Below are experts of layer 4 (counted from 0) of a mixture-of-experts language model. Rows are named router (the router's row for the expert), gate (a neuron's input weights, with its number), up (a neuron's input weights, with its number) and show model dimensions 0-127. Each number is 128 + 24 x the weight over its row's rms, rounded and kept within 0 to 255. Numbers have three digits each.
Before each expert's rows: "comes after" lists some tokens at least twice as common just before its tokens as in all text. This comes from a sample of Wikipedia text that the model never trained on. Tokens count by the router's weight.

# expert 48
comes after: " the", " a", " and", " of", " an", " to"
router:132128119124141087122100085159124135143107140176163136162129100125126116136159119108139126128176175084141107129118112126128116104104136098115129107122113133099113127104112140154135134137108115118121101126142092183166178113077156120160099127076104127126081130135108099150119118059165105117140096125133159135149141134168103151123132127121126151144137124098149149063127106127130150160174
gate0:162144107159150128085114118110106125141083156111132094100151145129125130105151121157137135111128110146132123184174123121121137107127115098152100175106103103110116082127204142140109142115129144111069169091127122134174108109146124122084134153161162117117168132135136141124105129137161088104160129138156139097121126087146131116130138159140162145124126161113161173149143159123105104132107
up0:131106130164119153160125124141141152130152123106088143139102118120110161148124132104135169137085145114129134087109144130153145099177138113111177103156084170116159130144087111109144112138119087140153098139103123119115149128077089157142095085107134152138119122192135132129147147130125146128083127125096077167084146132161157134100135129122115122135110136149111091123120074126145142095153
gate1:168111167085123143098151123134098089143121078133112121094126108137112128127102128130107102138135136152144096122084127148134126093127136130126154153092141193146129090136155112135138133156152085159111137139139141140172113120123112102132126135161115093111097112167119094107165149093125095160168100139157152119122142117138119137104080125119172120179121093133149115063162123124110115157111
up1:099147124161123162144120143098159163125142141177150136125158120153104124118169115127147145101124098159123111148150126141112129177116125136143128145144141118139119136160121128181097150115134162117166162157104113100102110175137141108150177138100107126076178149108167130116167095101119154139062124156085126130106139140164132115131140149106106161085128169139133131143119103113132136163112
gate2:154156101101132096086125137159153158175131088115089123120154145110095137114157108101150129154130144119091129131129090139129140111115129143093135121110155126142117088090146074115134102129155162131149109095148144120127129125122124136063109110104111141175123113117152114124162166143133125139142101089105161120148086066135145129074122149144129092135173124135164156146113113149101121097104
up2:149084129156141131148115122090124126135123128115097109112143142118138109120110093120130151143123102132118099129124111102078145123107106091136102119115134120130173124084124137141160144132098140079117143074091125136150124125160099160143102087186148114138130112105177096090134160137108152162145109121133177075168130120137095103134166137119179124112175119105123139102129156101156145092119
gate3:127129141145149142145169119158160158140133103130127113128087132120173150120124104166100145153138119103126123126092110148122107188145122149147145141097127147139140117153088135158137122125168088102095127151162104146154140134135111118102126112138115159129106089088130132127131159095133104122082133099168152132098133143150094140066162155163106120122116102108166099123108182089137142070137
up3:098125169144146163093105126168121125137149101119145117122088150136159146124100118145134113130149112087159095130085098140127114175145112154144146106091115107137147122109113122116168145117176101129097140136151119140154123121119145133109153096099161151134085089108139142181140141118123137104082148110139143139120174164121091154080147142131116126142110089116182122101117172094162156108119
gate4:133127177127137096129111163138087112123120132151129136072120128106115073081116106153136134096152144097113136099145139115130135114157141120136127139106158131139101107100137130090092188162148106123115109100145106128168151189132137146095116147122072152119101107093129139122134076158082147115128092130097139162149135167167149113127125159134086126141143142115149127157149124119117094147130
up4:127139110096134131155121091125125129167131114133139152132119106149158161165155175130134131156122082136174115115155089170150146163096128116133100161120164126163161122153090104130122107123152148181107102101088126113127120126106178118144132134124134118154117150162131092160134122128128104118145118127100112105139098085115112096103133105156170123146119161136113095107106116141083138156056
gate5:142136147092160079097109129099109139120112143173115135114114088112102097150149119098121108087090129112163120148128120128182093161126138093094118118079090118080151151134121102135124111084116123137101111099144171126142117133133130097145156114130103143104112162118131137122161147162135178130120088096151089142055124104143129121128126120149124126156120104095131108144138110154131124162099
up5:137136078149116182155136135156157109120142088107149124142119158116146133112089132152193148138144107134099134105125123133067175119152102128113134157139138124150144080130116189172138134161124088133182122146102118146121157122109169172143130149110132117123139096128138141132127126117089121119124179178151137158155117149128113130105111113138139135117123147147079129135112158138110089101146
gate6:155140112140112148138154131131098153103123180142152181076080121114105149150123116104099136122175155125081144100107133156142181150107126133111160153129127123146096119131098162142121148086130160120123128102135103114135178134107128131102128159127123155117143109104105110140099151123089117107163123113135130124118087151128074154163108134136125116152100169093095135111082114157096104101110
up6:148092144066116130149165119136157151163124111126110117185164145133121164076159129177175096118133138147121128130142140121117124158167145114082126123120137150109171094156154118121125115146135113110120120173142122146148112130152102114131121069147130116115087116119109153187182146148135158147119104118104112115146167102138135103142151128117109124138146131154138106182153170132137142130128
gate7:110145124149120136129144171164121113104145166118087118115106095112118119110181086089091110140135112128115160169126146138095184147108139111106105118140112166111142114132127130165156114104141075122097123121179108163139126127124117091137148154132108103120139152104147111155123138107144132114113115111109159137176091157130153082175179139141123108122135114169122133110131107146140130191106
up7:148102094070148093131128107111159124140161133105106116127132153132147157135102146111140171138133137073103106101130109118131089094111102089106150104105158103146129069117118139148122102119143124149074137151116130114126146127130110141154125101167115152099110157139082109133152154118125145158127124141147102103074150098127112149103089105111111135083108136155078138137131138181119090110151
gate8:131124153166133123111130164120135109088096136111133106116144130124109131103106119117132127082123106117118050164145179137096122107159105133122071142129122154106111181158118119167129129131170088095163061118118117162122152156085125118179108134078115130127114123109105158136107134162140112120119159145099144112105148142158167134102143143104144113142111107141137092105135147148115127121117
up8:139074112097098086131137142136118135159116127111146140147106145135156130125115191116144089132144124173103112134146105173130081130132130120153090143151142129142132124131114140058172137142132148092145076145111151142120058132093124094122109143153170102106120119151134134124123123111154112154140122098171120130139127195114131117101107108126139114168097126113127125126084138154159126111109
gate9:100124130110159125150097135083141106099152117127171089142151128139112145115168142126145111103163148144092120151116163119168116152117141108143140104116140117135112149139150124145112111102131145123095095164165114101076150125128118149172067099070169101105135166140141123108100111161143114136117145127163141139134120119146156171153174139097083160120136112129160132079127119097112151115119
up9:136127105125132105093133139174110134139128149089119142143123134120112089132136114100083157138087159128143129096142098123121122115145112165130134172145113151136154137106115129135150151142136111152114158096110186125185060142164142100108179140171101157155116103102116120163153132134141164117112116113108114143092097158121077072101128129159145128135113134146110116145130153172101115112137
gate10:150122126155108131124114088189128175124147170101085117117130106086151100131078128167091097122128166082136108105148160143137131136100156153128136180143163127155137143155073168124129098151126152144140147125150151107155118086113141119155115120150148115126121109086132128098133110160134068089172128159136101130127097127122145109119123140151114105119120117094113135128111146159138095144131
up10:104126130136127142099158170105131115129110065123154108084139115120083118093162093118178120147123099154131125138110134130161141149158077111132131120128135136119109144088156073138118156108112141170103119141125117152105134146150130142114110134121125134104151145171160103146167156126118178160048144145085163131113148127126118152180137115143144117144146142136139128118159119108111156093144
gate11:129146153118116098114134144105139165115121139099139091140179110116115097116126131064118110159079135100139131085133152109134129105133084110128090115087140148120141093115124129096152133132171112117116113138054094145150150102128131135123109088098112191156147131137091124097169145126119153159119148130107135153110111097129136086128134061137148134106142121149118131152154133129083129127132
up11:124143147090128140119132129112154133095121132077144121124176096127133099100150120135080141131110132133093124100168172148154143119139090119112125124094152118141168102140109128172114106117189156146141119130123121116140117096124148117095125124086136174128159080147087078096122156136134108108134130118158163137137139104134167108127169105139169174090126140137134111123152106135074101116099
gate12:119083106140098122125149128164113159154126108164115123093146141161122117132142132158126118143147103137122132134128145090148119097123135080153143152122081138116132070138152153161077165099143114154119097109131128117124126098097141102120127112122132169119161137169100106103190174103126136156111132129149141144108140163109112150164108108168105120134110116117115110102174125126170083087168
up12:135105140113117092125129102153150175137092120161122100135123141150118092120130152141112108123123102117110120142104109126149098109121164088137154130102088138135149116135118149129116164114095137162105110078123112102129096122097153123151119130130136174132148099152102091086171158109109120112145126161120128117147162162124110102174128127156077114161101128069102108120167124129162061093139
gate13:176086133110111142131187122124161117093119128114099144134141143142113139138160080168108167176153131144140138126122134133129121098183127183099147136126096127120122098166100132145178107130102117150148158088145126121135125095122156170130129113104103118129101123117101123105163116156093114090092109120099152128098152135089116148126124101117126151089147123109133154087123118126138123076086
up13:093130170146134122103107118100110146137144143143138115105146121120115112142077183130110129096127091146148119125092144095120152170119097095181129141115158151164171113134129165102124131144158156141136120157094115117130107157109147126116096104144161118199157131095117105098124080106173101144137099123173148113102108094135149151109109135154117119109131132151140135152127093138105148167152
gate14:128137107135153103145109119156160136129132119131113124122154096126144098108160137157093127154132075136158128151162131117121130114084128138131072143125134100111127119146071159134132132153051099122099125128120134132095116141167149093157122112138050144099160161137163105103154142140135153151129146102153166100106103140122138104113096113125099151108104080095146131120152138145167118114150
up14:110159126146168142151136118132156086110132073148082101120118140111100110141132119111156114109172114144156103149173157082107151104106104106160120106137132099154126103183126164141151147161148100138080129115123137155140125169158132155135149141090062145137120113140123107110139139104104115128126140128176157091111102137117141144130142145116149120113095080098111148134106108125158107159110
gate15:134121107121117067112124069162143143119125143149122147136133114190137137129159115133138115154128140128132126170127108166085113130101119159090116136133133154124132103101118085102100104096119138105134103159088107095174159116098113100177136121098115124142111125118070130138109129112153123111117117109129123101107115136086112121075084110121148062163118134172124137135107111082127138126128
up15:158098112133124097115110090153136127124132146113148141138121106133127148155168114110145110155182175130127096150145102151090126131088134162086117130138143162100136150105098113121137132113145173123128117140116113121187146112112128070163152146135104129136118093137073150135097122126152129115105150096125120108127123128126121156097061142127149072152129103158114131153086127073090106122134
gate16:116108133150158140152101104100131134073109122167130134117095147092139136128089117132116151089120138098137117110133127105149137117168142078109130107137125139069117123108176103175138140117139076137140104125094111173121125127169141097151117131100101112172098105139180086124134168086116133119139102145128157134150139104120110135130117141089138125135141115110176116116138090162079133158105
up16:130159161132110092107115161118140100185157129091128116135167134144087111122107140144136161162138095114125133129107122151108142105068132117115149108111125143176114126155121141082106116149133136122135155136121148087109111113116135157125145097136137163120137166094086144113099136176135129104086185145134100140085121132105160097130105084180117140135136111132143128142147171071138120113127

# expert 54
comes after: "\n", " such", " known", " well", "\"", ")."
router:139135136196125153136100116171107116130165114123154134109094150112108078146085135097125129119160065119143081109113135132133138144128107168144113093117141158120156149123157130076166121132140115183141129139139135145141155115091164193138112109126092128102097149138105096104144158112120132097157159150078131155145127124121120141137144179146130129100120119126133143146147105119100135103140
gate0:123139154129077154185120139106166137166140085097104144185127118132102144091139093081146106092120153127138109122120085102128134148122129131106122139149124157163122124113118110104139142154119145146100118092156094121127088163143091132122159108152146106141143131134082140122125122151119079112090108117114089124113129159102127104116160116117114135095164161077161132141181123137132163127107
up0:069130165146113160164135123103137150123124090105142098161117145130096133120119120112118093110127082102139136162093125088134142141143123134121142120149081153148113111108113124099137148147119126105179114149125141074134079143120106146143133131152131099131151152185123115121123106160118126079098146076103130151083090154122126123102186106125125135107140155075143126136143121130144178130129
gate1:107089142122134141141113141123139127111105175158116141130151119126115136169077145135116059130127149071137133129122162133185127111148154160131153133136170128141095137168088140098109093133149145140149119182136146070139181152123139148108149140155158152088156137147110113108132147133128123139096157121141123122174141115124177148112145159131119152135117127134155110179103115119160121125106
up1:141180129119109105103127108139154164142163122084115113109149121173155082101135132155096208125144143136112129122133101150078117150161147117125118144112117119137129103129160163172152136107132133116128132082128079174108079108151103127119110120138101123154115130109156112122111128161131103154119114107152104108107093130115141135154096107102148117120106150136131128088148155132121152148197
gate2:177102130145136115107114126156161105113127206129156116113165129077142128120139170179136122169100147126130108139143120126124151118098116171115089097144143162104138165122058137128110110134114136126131100136147162143155138107106116128117126139108130136093165159091132112170132106143117097103129067129140113116139148113138111119131091099097129128166146142098120129092143141174135126130164
up2:164107149154154079142124127142141113155147180112179112115140131090141162136154150151145135155151133122157103126124110125120152133153116169094091127126111153141110151087098144089129137132152147131126116114168144127130172108151155101122124152129114135110119173124152103135135105135104105139149105140075103115114159112133102191117096121136124135177151145113139083135143074194132108138143
gate3:106095156117160113147118134130107135120128117142119075122151107143092153135102155131126091146175098136116172138144053122065137098109150100150087122128113120156131125162154123159113147141150130108133098145132156127147089120084148123137110098162145150143128164158147153120112148142142158145161132116127154112107108138159102120127121135111070156110143148150127128110126155092192146094127
up3:156134126117126125161107114171140128116131097108146156101085110083147094126158133150111169109137165139143145129123145138151119164156128127111154117146100134155122195077110153117122109094125121124126142115117133104115149134125129092084143122146111112121110096118133079143127130125116095133071074129124137120144113113123133129089102106152176137151079088114097087128093106142135064108129
gate4:125146171114128158105112124155101130136135147169156174135128150131111122113141119133169112066137134109118080106145127120120088124106112099176136123126144141140149114138142101152128125134110169105140104141094108114165182160121097118124137133097121165097089158113140125103114135095102082144121123161160119143126138106065151112166146091132092122126130173141118151123125111123144157157187
up4:132173167128131144111139116146099123143129137131170150125120148128112129149112118105174090081159099096124086107128108178132103119113150121125142093158138119141161108168120114142153098147102165125164115117114120116181171152125113130131137137094135117099127176131156123112116159122069096125115095156139111150115135120054153085154148118122108112143103123129151141087135102114145147127167
gate5:164159127107109159154153167085115175081114098119072124114162117106111100160113128146106173159146108154101131103137130150158110142144148134143099128132093113114118145090153154128148120127155106135147125127120148144112131082099135127082135137124107154113127156072117134110138097132122141095174090092132137137128089171128133149141097126128108069104142161128158135118134150142176143131130
up5:070110122129156111076084137144080110116151176142110101088122105155149117121120127101156131172093133135104159099132158151148114130106124124103133122147146099145129095153124106099131120157104129160145087148135166145175150078182142146130080155121132115066126138138150127152105144105096127132143093142157119192124161117135144142121119112121124153119108109147134132154135153147127137138130
gate6:150118180140134104094143070150137114100133107143141128137150109097145135162136159118126123113130142113128141127134120134143131115128138137130102155149172143105146158156105108099160077108133134129155108165152111101191187117119150137184136139104133090113096127117084089169152114139149099164078123149125127142151140164109121128115122090110113147112141140084142160110102104168109139149152
up6:094103108088127157153081111104142162129135133114108130118144176140128102086144101150063156146169124164123128138112132126118109142113122093123111140128079113119093124099116163147088160158113115135093124094134165123105107142139121139105118157127110170141166159147155140130129100159129158101182112134143121138124135139166134118117158107124211101115108140147147094146133146108144130134111
gate7:113137164125185147108111132131136116149126108114118149053152118119086124112118105154129157134150146148135098169145137147116124105138098104111124137104117113158160110121120096104160135133150100103106116129113168164114093120137174156141117121141130122140135114121145114097128162124133099167144146103152174095126116119135099061161163148121135159131121135173099167101142066152128086134118
up7:172152111115079128135164101120127147102134161110141129168110127139178119133111140102121135118118136096136160078116117123143161174133170157131111152130146171118124167126116169130103142130133125151129150135140115109163156132111078080095135141126116129098099136114095145160131088112128160077097112143123075139123109120124183192089112114102119126142106107091133107126122150143147139140119
gate8:126119132100109153167127139115094117122118134218136156114132110108138158148128122069136160143131136079105101115114121111153167155139144142106129072115121157130144091154175098140122155120094100090138152130115148139145142135134134100097110126117098116142162144126135050097105132144113096145092122142124139155111134136137107153138106126148141116120148092080103129121145129168127149089125
up8:116131114172123088103145143135133143142098113092089109144142095129104090128097118181119121095104107109137119119102155137117097114128149128135114139131139081144107120090128141116081113104158153142142136116115099097139083142114109151097121159119142085139108132132129169138159169136171143138119122071104102102141078131163142124110173125166094112129109168152182155140108107132129111163125
gate9:123133109125118125159128152092187132109141162112103144114133182087120160128094114109123142142168100150133156106105135094123143133140169141119135130126093133142097121094110192140118142125096109105109093097123126133135096135083160146101117151163138174115137134085108167163154147171155148121128089117122152145123071161133137133151104099126164140159151121125116093145124145155148137100130
up9:158146132135152146150115118093140146087133147127170128124136166121090184107085173101136118175144101128158170121112128122132144164124138125107124115106095153132101138119109139110155110154108137094093137143102146134122123152120118135102133131119124156111139106104123113152171138173120138136092121112122164126126148126088145134134107088144190118145122117159057077133148136136174154101171
gate10:142142164134151134141122135069120146157127102119126094142120095088149133143179159115098089122113090120162112144130136121152078126128165111147107114139149115128120199127106114135125150104110163128097098121100112138082119092168110113150164098142135104116137143130145126130106085158106147107138086130099149136114140191140147118093130192149148170121125135120112136129116145095119101133139
up10:108129119168131104132119122131168149160146152114122125142157099113128166129149126118110125094119131128070126100119100113161140135148132102128140111188096134156065137130152108140136149086127083146094083131087132108120074064132111120129158114151128135127133095125145139106111108138136148115162126101116117166107113156168137145116110192144155140109114097162101115132130154099143143095107
gate11:148126106127108152155159107129122102143145063103141130125143131102172110134091156126120112117142063172118171125145169128146107152113082087123128143121122121140171139139177124154119128138140144111153124127144132106112129141122119107114135134123077097149134120160086093124146092109105122115163172121160139140107126162096145106155174109112173150111174160125136152136119123089124103135089
up11:116139166149142103133106094122159158111146141141135123074127119153106152153163118198144117158110169110116130152106084133104110151112111161141136107182122136135109096117113157135151108129144129132155144123152137108158139137148132112135121170128174167117162132101100157115123163159125132152100113101109134123137152116161146120126119096155126094146127050150153105173157111138120147165155
gate12:130123157130116133101129130096102112158104136154131118134142164185143151121065104127148091136084115037150130136125132079112138108095128170176148124120145144117115093132136115120147131126141121131120108122111108096146160128138111126163118101121156152128096152163192136123161134119107163115110113100115130060144149077115130145127107133147128138141159146149127163124129134144114110137154
up12:098055122118138114129087129119137146121160156091156127125148128101151129142166129173139168152164162182165123120097100167130126167159128153138111178107110114133090152126125137129134128110122114171124144125150151176100114114110133118091134127121094128140156114071161112132111108128139111128141127129148164166119128150146085136148104137138128097093100111135087077149118145145132139149104
gate13:143149166119162162151139121152113145111110101111094085126168078141118138121108084144113103119144127142145142133109095137119134107134144077180110164145083117075123091162145106157124144115164100140068115114116101120103130169169182135156151120122095109109098124152162113143129127138122160132145102126123107137145139133127118106132151147110141166119107119170074111121152099139101121119119
up13:081073074135088101104097151107127123117167140145134162123113170111136118128129145113135145157116158104117100103135176121128120150132127178095129101114169143159104132093108159126122110144110152124191124135150162112149132121098088115106154151131139135154169149101082155111140139116138119130121143139133138124118139146136141128136121093166100113118153164082155150114082176133162146135137
gate14:175155094160152134110150105119120139130148088121124150128120110127137124096129149164104141111137115112169109102139166084112099115145118139126081109113113119173144116129133117130065098087142180113121124129133159122095124158097083134132164106144110137193131131158109155113122130110120093131091135106116142104127137156139103123101118143143098105117124131138181143124165085097087107098090
up14:169134062142122123143127149145142157131129112130064164137138093150096143129128171112136128089151086116105109104141170120140141105121152136169137124108139130135140138116144123146136065130140129100108117150103146107101121116093123149148144091175132097092095129121104138137151113200125102111103118138089125134122111166178086152112094101129135143122145152166099120127099120123147124100136
gate15:136136135141149081102159106129109168151139160168147131144124096086094121087148121155136174121169165104122117115144134126112091119115129123124089123121163113130146134115165112151201110105120112115118121131103093133131183126057137165076122119113146114093090159099166142130160148124148124104129107156124124127129166112146128141141159159168115109115132142135153164111121122111112132140137
up15:126125148174145167095085104175148141131161117068142138127148103172072197157110151114134135162120122135123091130142164160119114119155123096097139134108133095106120082177108084139152156171162127164103109115153145146105123102143147132151144144132143119171147135129165143142144128091131138167116141130123103113092115123111159121117114110131149120118169138138115120103113120130133105141125
gate16:084157145157132159156101146136110163111153085120106104121149149120155154104113152139096123155126123137143084127132138113149139162114139093144101092122124103117116176100165136130166110138102141153103145135121141155107149161172126078138132132123136136170104112125089130101160126117193114139109086112082128148108069132137101127100115139086156150128143114139131095131150097133095089139143
up16:147108113068091101090155147091146110131128129166152133170098128152109100153141108143148137121123126111134121131129129131115115121140103120112159144197141134125149117115117108131096151112144101138143105134144147101132125115108108180125121094104112139141163096139148104122089146098085172132151171133165095120121172116107124133146111125142092115120104187118112147078100169126141185104130

# expert 15
comes after: " the", " of", " a", " in", " The", "The"
router:140176126102075100115100073092123137125109139143124076130102123127117114079163105116175111131129153146151165152083097077121142137112141155128148139133161153146116128126142129121188150113141128125105132110102131155134117181144170133158132082104125123113103124070119155152110112143128152135114106149130150102140123089141101114137114131114124157159128147102104140157128094118127076137133
gate0:103135122096107121131120144114165082083136080128104146135106173099164129136155109123138099146160173125130130179168156133150101120104127112126153176167087113155139139126136117159137110156143109164095103141164151156107118081106148106143150125142120130137106156092078133135147139119100134117110139130107102092130168162151097107161151130100121158104173101138131129111120144135136096101125
up0:125125150151164142122156134152100153159143161125136115171112160166128129132135088142123127126116094145075147095126122105172165130155115083115116126090116139070193122142125120095120123119134122107165131141105164130103125205145095125116120102118156129152123137178138086096096119107116110154139131121130110150139133069111131139122130167128135147141128138130168177146151130121109151125117
gate1:132137106123135106103129109151130170143085144102084134092123162163153116124143118112160122106129128149093125121114110085131159089111146122182154125142085116174151148124113122147113105118075125099088125141121130136126153129170092149134127090125103146129110152118103155137152126171136147104112137131135128125169157090177068122078132148128102098157127139136130136096164082115153095132137
up1:157133126090154123158157150096159114111173108125107141130137114109152148156115135094113120115110100063159158161140098168143107156160152152072127148134168168121103111110077139136138131107115087122126136160119131090143159137113136139099096127105126132110163101152111087151115126099155157154131101113117092127151136151113140129143144131120077103110188127120146140149136109150174134125124
gate2:139163166124143081157115150118169158147094156153135131156128156116081165156139146129129115081127116154129147125142118118120113175144170127126116139086147146168138105173119099183184141129119126117148152108132114115115093146106112161125123145153192140168118124110122146157118130123161092128133097143148126146137133110101146113112112112129159127143165115113077121133172087140122098122092
up2:151145131114127131122140145161176109118131155111074140133133103099158118128112143109122103139058135145150104155139083106144184108137103099123131093123183134112155168117152117142110108101125122137154121139113152135183130153117132141138111125104159133169122128081152134129157134145082106144100111123097178104150126174104163137081118108112104110134107113151121109083116153130103133138100
gate3:108147097132141141135180123181104114141117105126132142128090139125121078123115148140131137103093155136150128136124179093099076110122137114154182143143108110142120125113099146167133120083090132110151110159071119101140142132147124139124136127136135107124155174108083137136144110126146158101153157160141177098124110072120132142127191113154146109134109158138105096148116101106118096118134
up3:131132162131104127133116144070134155132135152155128100116150092133130156132140140127080127133151136102123107144132091133122131137136122130102094116143141107125145132129161123072129124169151142164110150094185136150100148090110089143131106128124158138136093107132170158092117131146143120152093125111143102183160128192127100133161080158092105145095156094101124160135150174140152134112116
gate4:110155142115120114156108140103116110144078157122108149127129131184147126117181115128127154183119127142112151136098127114133170089137121132109124110128174125152117188137181077120165125167177148152115124144143152119147100128098129130111148181140138141120114117105144137154097132118137131121145132138174152159135075139141150152118114126149135125176122127126148131156189133095119177133133
up4:104157158083116110149120113134154170136088124162149146145122165157125124132145101138113154167141104148132139164101131108127100145145093085145168089123140141182102167137160095143116134130118111138167140129125120141145070154113143167171147150126158144178124119093110139133093143104104111123121123127102199122096126115107138135101123104088114117144165111095142160109147114133130141118146
gate5:107136134123160128182082147175132133128122097132163116162088108163132120113106144118137129143149131135103208143135110116114145122152112125135139138118135088119117114105129115113087162141100101154083144097131137093139147135103128183140117107110129101168141117097145139114112093149138136152137160128154135110123107102166157116176076172089144146103101117139142134125141183114145135097119
up5:091151123088140115108097113129153110102136101146109154132093095148173137099109113146142134100133133151159159138109119109164105138112113137134140191153155138140115101145132130149126130136167138143117109135122114100133161124137124181150144131077157137170131116151126103132151109115078117167157155151100141112090120116189139101140123166124122174170119121120134154175137122155091133072124
gate6:119136138161114075098118170111134145100141117119075101145089136165115107086115148097142104117149111156161139174080160151142161119132193161145112158149160142131109100118132114106155123121131133145160144123106137109116122169147143108132113134133133141158102114097099130149120102137088155134079120116161151092124126112143077167176146138135136132139110082126116110112105115098098122128143
up6:138153107140116123075176130130155102103137158135143091107112134145142127162134125114120142113146145178110138083148122162121128146150082103120146132107130157171154099143126144156114081097138105106104176088136125084140137150135133153129136089115144107146093131114118132192147173154087123133111157124125098090117098108145123117110151140169137129170157111104105108174144157116130123112156
gate7:131142156149129150148152141141084114129113120192165144127099125121110167109134124173130077156134141168174095164093124078153120148142088128133168144084142140153144107140144104123145150122136151146161171137101149116142163120152109129115126100090135131097140133135159136147125155119122109126153075116132131123141156138135121157159123120100114132162139198094149141173125118147100107130132
up7:150107140120126095109169136106097144119114120128111076150142121155130144162130141095114156123166132115139134121181137153139142141132152113122120141187083120098104138144131147146097168181138113165137155123137107118071139129112137128164157124111087113137115153144146108117094099128154137104111124180136126128125121134140132118155143094184143129112099112170096130146070136123171142157077
gate8:096114113151110138148134104120104144112127144131090146116162126147136131135156135106156157166147123140182111128128142114116175159157157158095171142163129082105139157125169155156128144126095106130167086112135124121121091078135177105143122122092161101097157107147130128125156107104103112135140105178114143149110124086153107074140121096127123144116138166099136087133113115119119102166117
up8:081162146126101164164136114095138146119173160130124120127144128164096105091110134125106099147143139101192117137131149204098104173179150155133114116175146122149084115146129127125121139110135118119147124112148142128138113165104120167085093124116144160129108127097117129125097146109123131136137145145098132133112105116113107109143136115138128120193149106078115129143091152144109098092116
gate9:168149148115148107116123125102144151103112130120124138115124149133123092115153128142142106085117121124128104086139150161144153098165159089078120121095114148116092076128140138100132089127114099120100176154120128100113148158154135146099138137115147133100148133086147109143096119113155144110172132163074140168148119136110113124109138117154131160112174157109126165123082076110171125146093
up9:128139139122132123146096180095117111084105117157138132127110082129136119127131117170141110107096101121149138132114104066164174116134137138102102137090095143135130136182143148135101108164113112143102092154113102116106132152177088137090148112145073113084123140128159078165116154113154126152112156142153126111125133133140130124086087142129081115119136154146124127128118095122133090159117
gate10:130091108155090122122097149151136114131086077153134117172103130099127157140131125098126128144087158109083122169122130088084134101131132109115158159137117134142121126142127098152154128102127101137094180164126158083116108130161106135137134135118138132100141138131168135178067117111124141123123151161088119122148111147120108140125115123143128092142138136123144165154133141051153103105091
up10:158108090094108157126093161134123136145142105148135087118084109097159147146118125148148092153079137052110118098144125112105125124157125138138113109134108130137121131126107088193136118140108143115104119128108174132159101140151120144136090159110134130089155141104122168162077153077117128111086109134091143143144117139118132131147153157133120128144169121141148141143108101072154122127136
gate11:149083126125116117136163091149193126141173115120087131155123100144126097112143099123135119106167116136124133134141075165092146167119098150122092156170107132110132153144151097157140141093137089129097149152148079142135111114175109145093124162121169112129101091125070147100119132137102151159133154126114087117115113130124134131164161144135148117141119120119147127111082145127127133091135
up11:167129150098153081139112132138169142140124122116082150159132115141104117138148087150117126094182160108161161131127117173140122155107078145161082151159092125120089160117126100126168124151106084127165123126118110122125125128141098144129095174135114091120081124160107136107153158119096130127122123122141116142123112097088095105156134128130151143156097089092134142173116120128151131133103
gate12:135157130127119111142128100162064148125135117131142103133142126098133151136098190122125123131125120122124113088114165153136128151107179125144103125122093120157112144137129090135127119125106127135128156140125089133184096149177105123098119129092117133093140139152105130119089127141129145066103131109138179117174137183064131139134105147155104137148087134134160139104150107086134147160130
up12:112143107126103139137137121111159111119095104120130074156176093105145156173130135098130143132132080122162100142109107120104075145154167123120107116155096100119097135136112103164162150119152136117124127119104093142177102129126109119148115109156113147153127155136117115094108173143136137107126138171163146124152102130159148165137095166107083120106127130124139060156136098109140106125087
gate13:121132137145098102115105097103133161134156132127084168137165110132118104131120126151132176159111105110109137147127143101130139132063159161084097150090107143105148109131120139107159162104133113168185091123075095149130155117143096162125160129130137152112117116128159121101146093137130111101150147136091114142138146162143123082141151108140165143127126149123097109171137144132141168169115
up13:124107138131139107079152170130147088122078094115128093109127129148122137163140144070118134157141130131129087085132084155135132138151061118133135143142138146172130147156145122111115102141124142083117140132160129105156100115117149123098156178151091099154083150125118131129171149094136159134131157151163089126154143118171125154158155121137097103117162111109127164111143113118138129118137
gate14:113119112128149137151144169119115115139139108114125140133094145132110136119122120126092135120109164102097110098097187152128100110095120091103113150117124114181113134113148107148136129189147130089149064123113141130130132096087142108124151147110087111120094083132132130114138150112150125164121094156120160146128153116151129097094153094097157165140152131152077120161114092132089118179140
up14:160152118151122133138091110135142165157105136147133135137107115140117115113140138108126151120136092173118125142156120134094161150127107129124151084108126125077154104118123172075103125099088157111110136090108096084088152160140109139126129107166158151153163112128135128151160149146132129127103131129183141124100104153101134157164150165131126090089135118104135161121163146171161161091155
gate15:117166094163175138147124116139156126173145144191142115134108139101119134120130122115130115160135178123098085163116129108160144112140124153138149184129132078125145127133123121145113136161080124113149116136131124147099142091109151155119160157113096148139120107079112116167125103166144109124138104089120125091100126145108124106166103144155131151111140169137103132145123091103078129145176
up15:106181100123172118139165107121141093141144118149117110147137155087112153129144134117155129140096166156114107136118145126114123124120149129152126139125127102158107116115131146141111131120093112089077081153180187160098075111151146118100187155141098122139118105105136157144156130121127134100160128122111129152099090129110130111141148100141151159136139133136152121146114042121132129166122
gate16:141114124150093115135093117117122120125117125123159084106115113138132136119104138079168124110175135096125105107100098120145121146130139112136102140115173172135198117125123142134153113135165142086205127098120122133143087129087131116148092147154125150127095115141143113154138097118161094116131154139115149134126141101102071161160148124076096160139124161113137109157134129114105107134169
up16:140125136094133084109114131110205159104125115152113144119126154115116100126137108131101133114119113138126102132127127131121136140135112075092099136146101092130164152151147140118094143135136112121124096076148123110077153174143140113112151076164099143117149151117106157116090128184177108112107080116113124166133107127119131109137128125140160157110088122091109127117165159113151157149163